Below are experts of layer 5 (counted from 0) of a mixture-of-experts language model. Rows are named router (the router's row for the expert), up (a neuron's input weights, with its number), down (a neuron's output weights, with its number) and show model dimensions 0-127. Each number is 500 + 40 x the weight over its row's rms, rounded and kept within 0 to 999. Numbers have three digits each.
After each expert's rows: "comes after" lists some tokens at least twice as common just before its tokens as in all text. This comes from a sample of Wikipedia text that the model never trained on. Tokens count by the router's weight.

# expert 59
router:490510497521442533440459495480526497474525511488486482429505502470572502554488527578481522528516548471458511540544483456534439447502525496537523445501550475545560537529491526466595542463479435506497552557404422473496491479438457469458539526470531464506442508518489538499424545442520483385473506541449527553472457515480485611520516516532436501448519497531507483464485441508481535526574
up0:459546523506452528433512477517511518545537508517461459473485539429496443563479505560532516547532448443502478530501516482513438529552511499488506528430468535531450522577452432506514535528444522479434532526518527542461523394512505516452522549515483544490548515492499430490510497485478451493526368495456508523430498545510479469470599542459505522566490471478424556514471524514496607469512
down0:497483528507460577463450472500521523495601436412524482509522517465462480476487516576554591508521534501486528462556496598512507538478504543536566497511517447456441513543557519486512490501476580512489535467491512461521525492471470455482522493437560482486537500459482490531520430422515545477540462511419520487500535553570439430456471563504563519514548588450557530498545501477480540494486
up1:454529474474494403469554543524558508482525511420527474526525456491451473492463528489570516491421544487534473459464451513530493495496507502515508454500496506532551530520503516400477524503484545476515533452539569490533500531448462442540557442497555518412437552477517457486461491490463417517522487492555563470554469556471554539496461535490422445442496498510434439594494497479492478566549
down1:577463469477481525472462540491543451522482450475487532503463525515530526505434464571412462496482535523471527513536587498453469553505506485567423498522505548456499437446536597500525420535473507520507521576431412521509528525479534497494529449567479530533489465528458462506483501449471442508504503491520468530521593456439518522464513547539510481485497525490488518408468488516556590473434
comes after: " of", " in", " at", " to", " with", " on"

# expert 74
router:608494588487476439480487412502521499480456472524489485517488590467510536485470437541526484482510518473541473533513467477520499494519475529463495476505515548507455505542525562514544525522467486535423576415531471455484646529461532518500515469466519476487525507516517499518531487509541492529515450522465521631455488446469483469517563536586509536489472507524587496485558458466496521464563
up0:599533515556475536554420422507464513504517428464523445586539494572486487510466516577541559520546479511467488500448480459528456509519548563478455458460448565468517532523551499521427523523486448489491549524445555492500439463517457430535470545471495474479470558471489573517456460551511523517546452542553457437478504453475525503518500531490534472478540450503516532505507466493434462582480
down0:483483471504500486415542505539531569490516627447483487476525507481485494471555492558489461483429526539455459485496514494490511538457501483596467494452525484492555499465503492478474546533519534470469559533529522471501498502467545431507419492574500542542500450553467600526482474588446495511516460488562469512517503515497512539451572467463473502533544610456460458410502555481520500555525
up1:462567438531459509567492459449499576561477515487469529533443521473438543544566495565441492526447530550472485520462568531495463487519454501428444515480518514491474508586505530522517535512456472443546589541507460493492519488565493500530524463441470423502506504507466509490433418536492469482550405532475494508531515482459549524455455513502432504477518457512524381470455495487476544454498
down1:521520476471582487522452542491470466632506489435455510521508459496469435496492435451482522531550502459511517568484454413487417538496474536460446527565506508512388469524497501454469472481450586617518466506476525432520530503448452558510492497526462538473438511519477501550513508470554497480458575517540518492454500536503478493446464432499496538445474466499524496470476506496513475448478
comes after: " ", "19", " (", ",", ".", "18"

# expert 120
router:522489562482490553491541473497519473516492494464515537534492471400471495498485508538572522524457520500503579518517437508499507429652534500481525482435471508455477551482522440507498520508499455469446470502432482437482580448540493530460592477440541462530444484418455463513475502443545495477563508538396527508489489483497505512560541510528510543471516533485508528467511586547550491477535
up0:525465522582513510484517511527495471525546446426524512454479526516544437589424467482519576514459579506502557482432479529497492449494495506508500553455491533535435523513513544504401482518453530547525547521527522494485478532541457453555529555435537465521545425508528596465506558488545571465463509510518424500449535528520475510515555489475561487454468480468511504532557525559432465551473
down0:506420533557534564549439537515477501551466512499520517478473524500473534563501512525581550539450557427481541506498532496502445620492486502484455523482535513496461505473492522523493571479497557502496469537460517522483530602525525418538455495533529537511480561435432445503482480443491554526543425457519530541432547483487477528494550412522511499474564508461527504501426430547461519519509
up1:493475545511469563458527492532384540508576501420467575531513501423551444443464480610526449542483476562480498552548565515510530515475530484488510499534518518498536517527577437555519536527450490465544511505472565482453533481488533486436502473453501536456394558494546483537484498431525495560518441477468480520423529487498483448460496454501461523553497466457496481496484512539514489551486
down1:524469492520538483531548473500440513558521441495561500506501467540532484557530501562482555528573466517451516507506548523544489424532469481544582446509430442491502465531444514491565474547453530582590447507498542472563456495487479421469479562484503459482533536430406475428524486558525471491556501495510466432502493507427463489567483473540550479507502471513522472565462532540493490524454
comes after: "ed", "s", "ing", "ated", " includ", "es"

# expert 61
router:514518571518537408507490458489519495454533441522446487536458529487548505493473572584524506514503552510489497501519479466464532504549569481561524449495494534462508501543499516557593502549500484518513508519467559449531508459465564524473534477528572459493492420498447486544536473590535535431434459581492544561388447459521502555518545518531508497554463538497571519481476551462494520486501
up0:562478487558495459496525496499428496516475472504496384477506531469532537528479484523411529540506511465475459520460417482442506498552556490540553487462477482474548479521486502561488510514463479513539455545429458570442549427488577476550519507509545501473568545518497524537445497498459461377524516514498515511406513490524447513464533499538467522541471519431544513471423485555498583501516
down0:473494480514519515426430544426517482539448560498462504525477479457490442489453487537483563549460531559539539492451546545522533555441531487437455564542490459543532486485470603546459487501457543485597494516467551546548486505451494563507464578455476458558533507534477522473409446454500489542498526547500498535459453470488542488528578459496483502549542438527492502455518522504445485444506
up1:509498507508493551514437413498492465555388511458467482469497558478489489498452435502510486540514550506524458471495454497465547459504541575462458506488465558519549517498472529510409485492457459566488512563543559513539523505481498457542517458574524379442516433492446510556459564546560507509486561540517557451546481440522561520468546508477502500520473571474486490547545548463511479531486
down1:445463491467535470537478473459549450481554438510537485536484462516594482508529542471588452506439549436555474425472482532473493494453457456522465535553515427466548514541564514532500443489526516451579472565533452434453523538448541572505533469514521522548503507514505465388502443484477523457536489530517519572506537462547502542503496451486504501522522471483563512488532431527463566534501
comes after: "\n", "1", "2", ")\n", "3", "0"

# expert 7
router:617548620523510513521507439497471494457505449530453513518499529476455515512448434500508494501479478445521499561469467520575477426502471507395533472471451532527475478524557564472551535454526534551442550498531550449500544477528459567496489480444554455484458518520520483559508543505507486532430556461429562538461481473565459488515506571533478546485492528520514514488486460478510567485538
up0:441447445496478419469561566500444528529454538419422449470464445505546519519497474470511532434437534483467458467530486478569541537495556497514569546534506446507536456459551557502451404561505501541476550440478494532515502516485493532451486519500537550444528490505497529503435452461512442546589578489485479503507485507507506547443507469464457514558553446465535481470528523510514541503557
down0:570577481532536482546459486505540447423483431502561548397508483487495598469474499421495461498473470515481478507422484518499472550487497536535515448517508555532532538454513550443479596467496501561483453512477532534514481444538506570512463484486530514490527460422465495430473512539551529539495530475499555483507572476494476478560534473543457400470494525553547471522523480505459566463497
up1:498538414519482472492507525438512537512449415499499465485485477497477473490526521433500548511598570489495592527481521498471462495473521573474435461517533390568422505515491628510485548468526507494488548511471478491472504469540506500478496488443549445484495550501488541525472543473430424560456480541531518549533487570477481489463496522402533479472497514471452480574525508545518490536501
down1:442493513457470469564519510549443556438512516479493506491579534482476506500524479498485477483521491474540504490511486443473442492518499412502538536530557564500493528523493475524473554500498434457560427463503579444557512491510462475491524443513476544496550542491426491385492531491489529470474589448423497468510494523528549442581465466487513438416450464517511550462542534557507459479581
comes after: " ", "19", "20", "9", "8", "7"

# expert 63
router:570497558548559485513491432518447499448489445447448515499504484468466552445457473487526468496505494439554542559523502512552455424485491503460534463495462477554471493495552556446539518511549450472449488444537513494515491507500492470535598523440580466532417503461475463549550545540558466561452494527433481520451488443552453499533533480590507546426497530535531531517481495542495501561537
up0:551522489523456573507552548497533559487529456480502485466478428474544510515479491458480511534488527485467514537522447520559426438538468475507463435561566549554443446496524482520481489438471471443548472472474567498516513562517494497463499545489439488479600480470546485460390506523506468495511478446490458445524500402556537510499409520519429587461468507477518476482475502517534437545492
down0:510516459472496546539542458520432533436505553528512544457497461524448490446493554516476576585450444433492523465544526472482517571483436547491535526545487451512535467485551465489476574418507540489484447531539520547473502535399460501530508499546528458500456550508465488544507488526544624490493517455538459491530508533463491508527440468543488521518482514522561550561523511508493520406572
up1:545482530514476467504531491511507495527474484534504461511483463505541531551534476540543458574549482517564514461480486584457566496487544516528466473504498515501420393494428565429479519537568483473491409536491469587466549476512519452436504434518519535480465474501505467575488536418500495485482468457444484524536542484522408471528407558545539475496512529442467539516555526498490492506429
down1:526526467421500548555530508495520458530507499413523512542496506477445501459484508500558542550429505455503465431498512535495502518498460442455542502551531466520583472536484509504449481530458540537442532556542594530524471465514480555521468529542511476502436477527467497515544501413513485527456542512569534530478466448367554569508507461556488512472453507461532455581552505531576491496482
comes after: " ", "S", "20", "P", "I", " I"

# expert 10
router:554520531542503510449552458542452485488532461454441537456501493531535549572459544532558496500559540464443506506493518480526473464583519485496479489465483494454516530541543480472591551474523466511498565433566487426512515478501515443509513500524510466548462482403554539490470488450523496423538470544458497509472489427495436523507500521538471512476447496516566491555526461499476517547655
up0:427523491562531542457479488591475506528466540509437475463489489528536421541480501535524485521479487605465495524485515517550535454504526512497483568514557497487423516504469556546571585480542483464498507548532484518599509580472510511540477467492494485536490477479396477368502514539530471433423444559510568465510493534511524512473488497528496498503537525465572527539456509505486500488536
down0:564451497570540580483485460548468552453446493492525448513484451543515503530532558526428550454476501515506527490552441578484511474461571482494528518503456466486555514535505508496465527552549474562433553488498478546473465497505518526468416520472506541442433472523460461557439438489482476453498478494437466500529493474478426487513512507418445503489540503389422469434509483502551489510558
up1:529468527478448496448463489554541446510514444408433478498462497527552499526546452579531465472461528505527496466477498481497507499458474491478541483509500488482416473432554526511591524489466501531554567474456494405523434475526522460546524513472538505499521537473493454481459485497443429480530471536463493509555490439512522457392536462419516557527513544482492612423536533483513497539484
down1:522549391559494525548488626492542524528497475504524469486598522490453528468490543438511519561493507475535460515536476523549493484479446453503414429523427517506572499531515491468481442454473513473532509449549446500474536479442562497464500566520496431430471540479521486556554455556505557508507563504498583510546515491499518513559522470516485507473539524517521519597474493500460492502457
comes after: " |", " the", "-", ",", ":", "|"

# expert 42
router:550535538526480481476570429499426491447513430528504461474567467517536564521437526512565499486550565441484581532516484505521475410512571476511487478439472505484522552499539494486520516477522434478526541442530518427465552465518542503501492517461546444552476468455545550468478525460484544410465440548410506550488452448477460529488479547546526499540450498467531513539478485542475502500577
up0:497470479483486497482456500488506510568500452483470490550472458525477492465466530507563505564516492493462518514511512485464503510495577494505525579464479519485429547528499548526456508584554460523606540576526469430499500454488509481495539517489499444454494547374476494503542500528495506507468413481464503545575470446540484466506519522546546580477413555408485581438549467541510467493519
down0:515517448465590540514417590479447409548508400511454470475504524500474524519460475453517496524483450445542446446458480479483537509487486508503467509479485519513504528426546493496515430448474507456466516498542508479527538474485507542619513525523535518537524473503489571473491566481521488439461485536448467460553488441491559500585515542454430440539477443464526522483420503524543473514464
up1:529545552473462510475492541473423497514435418516550448545492508509475491525431477505481601505437511500548528516552468481456436477559467454499454508468495515523538479493490497486514510536536430526457559574499523491471522434580508555457519456554552471537557466539514446549456542463509507458497436430511501536469490487493435503509512537487498405609496459445482524464455515452544479546533
down1:521531512471487525500531540464549483510551565512539521535580480581459554494541419497515525534599471417523515519454519508552460525464451526446498473460475451530539514589481521488524545495562495482563485554510531467479514576514453462532481479482434602491477520539455483524505485472506493525578557503466485531499513407479515458561528552497475510508446525418459551544494480552510486477433
comes after: " |", ",", " the", " of", ":", "a"

# expert 52
router:513505539466515456471531407542513458502516520458453510504456500434494512539495604526470548529480475497514557543495443490468541478629569555541501466439505445487426553502517548444485532544445458486484471509412527458473546509571528517458560511484531441559513493414512530514521546502531446506521520517442498541494476520468468520559480500594530471445517492482515492506488426515445532488482
up0:436472547521422494539518549469469516530454538421494546484455561593441505537534518451441524490427560517552523557518449482548522487509589454527591460494498467447483477480519484536471500461536488466490433535448492490551429494467523499462566488506533541518494437555463523529462542439482412565541523502454496539509526440511507541493539556530470510474567459486503459558518468472492499485523
down0:479544466460450553514490502530541394556474435558539418494556491417437499411471435492515521533495552510508493495494541463454571472562492538496531501430508515540469529468514494487548410521484533517515483488510583510459529489526475486482455462506500463558554472518566504533535437528488481506515539484445502486550428535473522562514488499466487508461530492458496574537419400460466525484508
up1:460471518506562583545547495427515516534520492508501447508440558523543509503515476466495540544550499513487514467514437534488582536511510532503486449495561518517449536559530530548479538564519492476463499517530504499557507506572569531485494515554522437488568538545532544488474552506511454455525457501457484530532422591426555505558499574513508541562432437532481491507517464518408480502595
down1:527424473557513463467559521525487426434434530468487470539439479506499488514450536516490508450582515424542481463527525548523395468490538488529512569434421512435506477545471499486466552509481485450533438540486486517486556542555480510530513520509549524515497506480462446533473479529479597557543500439524441490570523467569482525532480452570456506485511535427556446491481500490547509493465
comes after: "ed", "s", "ing", "ation", "es", "ion"

# expert 44
router:549535511417543500553500440561509471529511498523504520518490549433464563564488541483501500473497487503453481516547458546578470454562542497518568516485483578434454503504551435556584523441545517467512530404516513528586485521496542488541457538416535504491478455500515525528469533474471467492518422541504499506462462507526488512521531563569540541471516538490513411486470433463511452461549
up0:474481505490520485539512568562497596456529525509529469512564450439571479538480488558516536545479483463477526477529526475546596486499521522452509501576496512587485524515515486488522473434446469558480502516563461486460413496497469526527521564452556494524542481498466448475514460509544491494476402507506447558485490539511484493511533456540503550602533462520584509570532524460414439506494
down0:510547498482570552465485522505537492481423503497473480491503402535532480474521447585521480482475516499523559507503490487569566559560514506464541570484500488461491412491487502615488480468541562505584525496524577506477526451485602500569469550448501468486564536491472496563446492500454496413458487489522516462536492548571490513532465474472448485477428458544526483488540490502534522468524
up1:487425605464452494438469511591481506440473483491563499460420523512547477447508530613508481526470527471455450467502449491555462463442483517511484523510457479508419541486523542547461532509539511498471449462560556536502580501511443480509471480448500467482461498556519500456445482604523450580531531550524508517473485484491487493595540482453535533479463503514525494528499495502513517438551
down1:486540435513486493552487527542468536549497511493453486496490430477458570588469506410540396486471495559479550499462478492470493576553578464487501497470455430488486522565538503461413504453455515490495552457424564547536474447455543593500561502465500500506491463510444520482497500422524535494471473475444460458510505524523507473523481503512523508446526437559530535491526508475446564556485
comes after: " |", "|", ";", ",", ":", "ep"

# expert 14
router:543502629531539445490480384503502486542512492486473544510522531493485565466472496499591457488531471458545532595498500508526459456492505521461508488510482524517481550530608607458531579476516509536491541510509508461507539512568462528539496526482522485472512518507479509545495555552535482522459539501464522551438496478524457511456548495554559514460418514536563478515506481479474469543604
up0:469480515522537500507568481464521541477535502513587537480488523537545528465495499498530580526564465419557512498461450418534457531440550453465495529476580503510469562518534547525469622455525564469443499444502478536519516526560522438509476488522490463447475416527555441517504455520442519540489424466519460517461443510518449521492467513488497545467500486579478448468492490571472498538527
down0:556492513469504466470513461489511516536571502563513458486531478509464517492473575509487533545427434496484553463494508503475597456485453537441531470463519482548530534441429431511430496401415470515488538528507489531533523542519498509451408508542469553538456414527543545477469453438563544482549517514514519528529532477547521464504470446500551464510548444421516519517452487507462513559531
up1:496483571569501486467534471494450474517528531489494507476506455536506503511506614545512400491449536537482501502561461502498485576506510491501474452535470496500519564512461501490507523505570587592403514487481480530477513545469547429468467467500547498486527515609529496496496490564509523408506441524527494481527543536532518516468421459470504446466527538562491523562494470460492461487391
down1:504462488510550538455479489475485495494531499561499536450529553523447550529441514525424444540570554536499481495487505507481568558511455454510498509526485515490461481478543481494497547503500514493520505466587528494497437510445529547537541514508427540467502479495427511455600546490577483450392563518464447585511470480513493475528479544491552543510623560457490537483540523510545498484579
comes after: " ", ".", " (", "4", "–", "5"

# expert 91
router:560503520529466533467524477542466455454527464475466531460458522486494612584455551529494558552500543468447525524545492529516439468527502517521473497503498488521553554520513575456501502504466418402524547465470413499527483478524510496448564454441538470445467470487562520487471522503498548416527463556432533517458505450568450481500501514513485470534419472468513497567482462432496484444541
up0:488577551517534485529454493525541494510525369506479526483576478548566546486444514500490541530493529478386536485509493537461557503548574536453429526537513520554482548509444498478463429497479578533449484506548491508485476549524560520512487560396531509471500485522415500545476495474460527465423496496474522532516450465579465527522511488540537487507440497516500528547525495464492537548550
down0:473567489474525402523540557482434479543509453480454563477521490521454461454509517479586526479559507480526535553393494572465489503495564492512504518475482507544518559563470479492454506501543426490499509438511530498454519488580513491544517542492512539455497484492524528470515511549513513514522495495537478501539515437463416475417485484518464449505385479544498544620567459494487450511510
up1:565569464455485508461502525512467485463555508497580556500397504571451555472420529478536440451476461481474503438471497530527538470527477485506472420487559547540460521496504493501560518528539490487490454528483436473514497496530458480536449486439442451536423519537532510558506483527523543454440460539469506435484498496502534520542536521439500476491412572545403487540428507500519508494563
down1:439424594474457415510486486509530553525486518496476510502568461559464472495538415502527530487443499495491493554577499510452494520547442505535567532491497499533495482564419476453433495568537528503510495470479528519505500504479620464443491502512428508459480496483588536497527485489513475492470501522551534493552455455495474499490454522471495582520536447430470467500540616505503506496565
comes after: " the", "-", ",", " a", " \"", " and"

# expert 123
router:570575527543511480501545443514478496494536492453432539460445555509492583530420540472544521520517563554478499533539461552489534466508568544525441471504526475529512505536488481470508504545471461448550514434476422509509483446438456450484551479455539499469482511503496483523512571508484542462540514538408552443463515447487422483535517504541477426511498488458547480484573484452413564494548
up0:472498380472492555493419457493454565400620508513536549517517491414482499485459473454520477495481539525549582497510538498553496454510606534491431521518481566495525559439486516528513463480482502519459477528467490488517453478515505545498477538433532473512553570562418493495540474530438522510489453473442499472472528462496473441512528528528514546532486509473531563512486529444534488490507
down0:531527509466483562440495506503545449549470496509476493476590466506471473423560538504449485520488448464538488537481519476583431483564486550518421435502441458565526485493574520554413490475544483478486487490509506448495511535473491452497503525545407546423538472532539463522539522527511461500555514518523468549561546517488511531499510500579516469528520434487430542518472575570464551478551
up1:545535459572527513471477506414495459572485504487515457534532543539532515480490466424488630452530484558506524555482511523542559541471486500518527544497561440529496496516530516449467418547499508524463547475544440521447481532565496443428516521500546522450473527461498524570514514503462480465592468510473528496480523573479463430565583441441539511452523491526497495486488480544526537508545
down1:449536509482575530534442525575477507521450577451534526529523553569465575507466502562474419553483556577508494487495462582524515477513506483551502528587468588558499566481492448495474486464448550473509444467480520474479535509481495562553515458595548537523485491511534549527581521487523530546509521540443475493467542496508477524470513553505443546453479481496491430546461480490465481456514
comes after: " f", " F", ".\n\n", " the", " a", "\n\n"

# expert 5
router:526482551497489485500471465482511530504510475493442554524455509509528512518426561553515516514449514554486516504555482433459506495529539441546503413524469505470531505509520473514517557544489512443501505519457573442518552484529540471414485486548529440468441425513525477479517543579466487444487441542481598551433419498527455498559531561541472392539500474516534473478544486417527510477551
up0:504480439552414500501570561510509586498569510551511540479482465454499515484508538587485432456516510456459527481564463539506538547507422536541529527521461447510545499496482515537495492555569479455480482462484510513544539562477459456449405419526600468567417487521469494524460435472493469442505589514533502460523490521503512536511535494505478518504510504525466484496562490496458540540563
down0:495533526493514541490500529557449493516554478518524576470506422506535488551522463457416438493562513407517494484481411521427491489512415495522468442452554506507511521571541471502502442469488538542475502484474462489469457491404489531509548542446554534541476487543529553447544517458501491518515509555523489473565541481451477460539530449551558458499524483502562401435522554479473515555511
up1:487489450459473509503440451573552480493535500454496492447502511584498483528400516426477417494488510409465474490521446453471526501554534415531542511507533555496537478546468542444490482517565521472449574511503530507479495477567553487522468556475589451495442504509524536533526576464505543456511476514496512551474467512453506570465502474549473453535508515450499413550538540549451486517545
down1:497504533500528460543526462418471541573450478455472504466466520520456484473429504471528491508439553406526513493460531520503545528491492517512461461503502583481473475529566446466499495525580447466515488527558484464455421556470547463413530434544443440469503472528552480459548531492512536430566505552572481448492522500463534549494512499454433526553519448531460485498490435460540515531441
comes after: "\n", " |\n", "-", ")\n", "|", ".\n"

# expert 115
router:498513553560442463475458486467407495544470487561523487511536428490516564521492488567520512429503578515501429555553477452569464448519574523544536454514585498519512562472489514547505546461520520517476502516491418489549557485499472454390506491470512444541435476490541565497461510525523491526482494568482526542517453502542489543493499443521527478457494542559464474433487424507544477510538
up0:461498488483574580498531460544478542453514528520537483548476435502551493525455482502565447471506472501491506514524523474505513504499567462538526430525501498555466494432485410473564579413472502454501488529479532475530499478518448513550466467513516421538458485572458479481537513503524577456486493495430503457575479478500491466465473548612457544469507479482411584483422472510445500507509
down0:480519529414477534540511420498521513494530514503506439458509539550505460530487554487494506476483554480484472470541536512490523442533530502558481469431529446470495410500440439529551542537451532466481544424587514558534449500550510519560475552501559512493541566477481602491537456461573480533510446434535466482457488520491480538535497455514475511536514445495537581498524538473549528399503
up1:461533486537468564506479494491462477526379443543449509502478499469504449472454438500541479505530485469503536513562505472564426451457486475530416559534577480545494535525531435490540463458510505505446501535520479535501512521568551484550525417519447489494496483464548549418474573520481448474480504565463480469480507474446445565516471513497502528559390503473426508501478496564465499459507
down1:565466565441501435452553477446517514444546566465484463528554441518425490512531520521428539527569481506509465549434494471397478530481474448511543510438505521504568471498539518529510522597460494496539513473421507473480491467438488459507493450505500588486447481495510490545505487596512475570512477477475501569452521564451502482491567492533461571545532515459542509508469487481493549487504
comes after: "l", " in", " of", "k", "y", " E"

# expert 73
router:555570526548478525421500452471451510431484420463487516461520481521546607540466512520554468519548536448466530515527501497522491454538552526466466501472461523468489512469572493454516561506569401475532546446477495404517508471495513514493494485424604452545476501459499552508492524473525524450462434559439539576478477471464477552514476571531494508512501500525489474528476472530501498488579
up0:579411458521447545526427495495550475421523517478513491491535429520532503509496517520512500540463556534440548515515471506559538511486482506509480451491498488415439494552578473475520566523475486455529482509527448501579511503524435470472542471376537475503454524431495511471567528573514541493472480497497473533510522521465616528485490517515509514495468537476538491563565465493502587451545
down0:508579425479453492428480540539521464484464543537543512502454528574454535473527550431508445513493458542513518525509444555408466464570464512477327493497539456487541523481496505472475495528481577579494500523504481523561482494526603535502483520567478511582532506524483525503464497467528477530475470524484509481447488502454434485544497532450481519514525523466524461469486539475467461476453
up1:477529547502552514521485582525456533460572472497468521464476508436494541484502547535494469502590530470553460498489492503502526476492580543474435526518418481524574439513455500570535550512486525527497551557540504441506530583484580530481528490608456450482542502476501555524545502494474458535576534451442517509496499487573528543523489479562495499536478557502442503431465523431543519541533
down1:462569507500526496541494475501464528483546531521461476568532520455492547540419478557504516493621458499476459490522448466467507516559487499551483592521540500474499431534438531512549513426568489559537451530481521526520530456477537482541444543450530503516486486470581481565559547472524505445451495457488561472501582571500599545561507534536531494543514471511515514492474548478549529505533
comes after: " |", ",", ":", "|", " the", " of"

# expert 75
router:542496528473501483443512495546534484546472462508523523520532510450449575466457559484531509501479508494532555512522476525505500440617574449507518510507499499434497514525502447482555569475536490525524581498405532447507526465536486479423607498476513414546441489408532506529471515492516444510500531542377512519501482453527490510512583503520457472447498561460488520515536473544547513523508
up0:457491475482421490536499468530389571500527505479505537513456491441534497503518453553555501517477511443488521502456465483522498492431430490515514509528485488494508553604498387579491462528527499508568500510538474471510517521504459583440471496468509477509468480486520506456476462564497458520491511416578489483452480564575492430482537530518501432475511509470541483513443477575470468430417
down0:536479461547459496575565491532501535512463459485465506416438480438572455521507526550468494488474540455448556508456522483455492472487455436477515483474487483517531497442482582457552490452571532532445440481484556522498532402536477453547530458502456493516492461501461448433507519497437434486474542467548489472457487487580455512467491493540531569571526471506470555472448487462565445460464
up1:520525484505494444519462570553486500581504510498538545486498552511513517591521531528549494539535477523512538577378547554503480482468540582565480471455494526536479447572552509508507514540504461504540448473561494569495463521431509500454481502472523430478485501542531438529503552446504536494546589505511464484515521477521532539524467478481464550557412471541532520573438489560554481475526
down1:471584544492473443496434527478497506476464533448481489474480479407523547501457455428472571534456524489477505510494571538505438510549443508440479504566465492445561506561466525501490502431463524465453513540444493469485545620510563494518542546501457484470507466454499451452494482493495441482449439537445433472492482540525466482469558496476418501488490511465532524501572434480473567537474
comes after: "ed", " to", "s", "ing", "ation", "es"

# expert 108
router:577499560459473482522469454537549488537471487564533488485495552475518523562532481493540500487473540427470460516566468514507470435547505484558549506473569539472442524492556480538563540505518505414480518426511477508588545535446550507529527506434497463523466416519547546469487574495534495490487462546471548549477475453467406495524541529566493431499456533540524459455504463464513481481583
up0:474552504479440498497535572455503457382479473495438517444553557441556499562472489492536449476555434559500504593545544502549482509403484495491454565462488440487522466430497468483448481482448510489502510613480468571500490481490473489535474509526528473443510521568550508463542443503547545501502494505537489506480448519493519537499571454421424441482533532495510492491507523528525502490511
down0:522547494583526496473469442501501465512522505562551497528513483444474499515496489571504535578459482535504523447532486508476489579549539561543546387591550488447501532491463506575519536547536496465525442434481526492488557518478490473459518523451478472495426555454445551513473560424479517516523538499436570558520501539370494464484513472493480520507521487549502507542488518481501462525557
up1:533579509509453499527458506455518526551500498488461502485439528564497565491508512559443522511434467514495516507451526513470496506492423456456477509527514490433504416503468489491541517501501446449498462491481495481565495482511487502508467490483433501525494576468424519419453447503454511490523603515450529420555414544482536565476498490530492508473573443477473501391438578483509436437507
down1:441447475560537484517530513521565419491565444402498488530521483485413449490486470423523469495509497525584484543497460509525451471526435474511463450494534523523525512593546486464529518532443601513473510499499566462464478588508489508487470506504485513432470540478539559585557469528569432498523508528463532487490494544493541515505515554505492423491508500504530431500512421495549466476495
comes after: " |", " ", "|", ";", ",", ":"

# expert 38
router:564537533494526555439562447502489547538454494453460472467468505506539539541463538553519445486495495490481476573532470559556466483499522483523510451451491433463520476479509506575507504491416508469518498475485452507568502474424547485513547551490566465506471532426447523558487544490454531455484519468388515541416510500482442545478478464572525435541521439508540482540526500541493545544583
up0:491451500452538528551458543528451557500479536547581509483543545516474545509486488444456549442500524544508474500538462555463503437424597497559444434458437435562551518559476493505460487444450495501523569552460493490573511555531511555555522518472536544537473397504556510465549504472495482506497551478502493507539548529445502508507442524482521534536488540532449524495551528472495556448548
down0:462521609489584495504489524521574537479464493494500508471500498567472533440541487477508493474476568456499504453425478513516484407486472512472548503521495459535432451492456513531451477566470511542408432532486625523521531488493511493468489483448553502413455491481485508500524436511524488497467514537400513442462474504493518476528441481498451515403460519491537558496539540487572503466505
up1:480457510507515532508524425571504523516475373449505489541491585516430491487524496440481564500503504487506469493539542472474499516487464462561506454498544466475498498525455440428536526423439489416421543554555525451503564496464491462534484529562447515542552494470521423482497468512519481436442561539518499587520503505516477537505528527536511449450554547553548505458509489498463498558542
down1:499492502549526519496559538564524496533552465471494502429544398560459402535533499541489501528538503494487510503479528490514498528508499492488481496470474572496528463483592412546483565458448538535545485537475543447488484522474466489436440469511489512556522468491448461541580555427459532450519533470565475508478491424475498462357461495474493510502527494512526513571500467568511473464508
comes after: ".\n\n", "==", "\n\n", " (", " |\n\n", "==="

# expert 16
router:620523551524450456508492470452503480521502496505528467467505540493479552515526507577516484551455554444539453541575483522525483472511502490453531456529535549525481503537526519506553514515446500453433567429516518399484530543435498559458532477482504417509425492520513528523552512544467443473486500570421526530471443461517524468485491538542469492442497503541550432481485455484521558460591
up0:545456593500467532519566496556418546462434483520463448533463464474448495516552511508507500564540567470424525462540553476528572516478517504547523506449506569495515510530504496485545428561450451487498452496541513574463505501521460502385514493492507470484510482502532474489496614388473494526489531558565455482498484493474466487438506477523575483507540522520538501535519536439500471495469
down0:516547526462413528350474482524453452443546552524469472511509581535483474514477543429469469494456485579487542508468555542489488418427466535453511501540517467574464458549487542528443513496522460463500468473488534519447519495460462499494486519485513499510552451473506462534541489494468508547468480484535585419462543484486518539517514525541547447514504510529533433532503561511523405464479
up1:502533467447494455486587534481560488445464501492516505456519473539505511535539481462430515553554537487530501555460506534518531475514498467514548538496511571494560483515465443482517525488552488489522438533473515562523428436510481456582565498539444546448504500436443506557533466552564532512491539464489512588404467461542494603512457499575537495481533522588511511498538514453514532447471
down1:510466604493462456536502455525503536482455525528471440446469490417499556479446497477395505450501509458464469476548547557487499462542414508499527473497498539487528556489505511525527463526446457482403493468468476499484577535516536468387496529485578455491516472506501568515491503510506503506566472569447523511485481471486562531466521598484505469476497575485526532484580473521533433467519
comes after: " ", "20", "19", "9", " (", "–"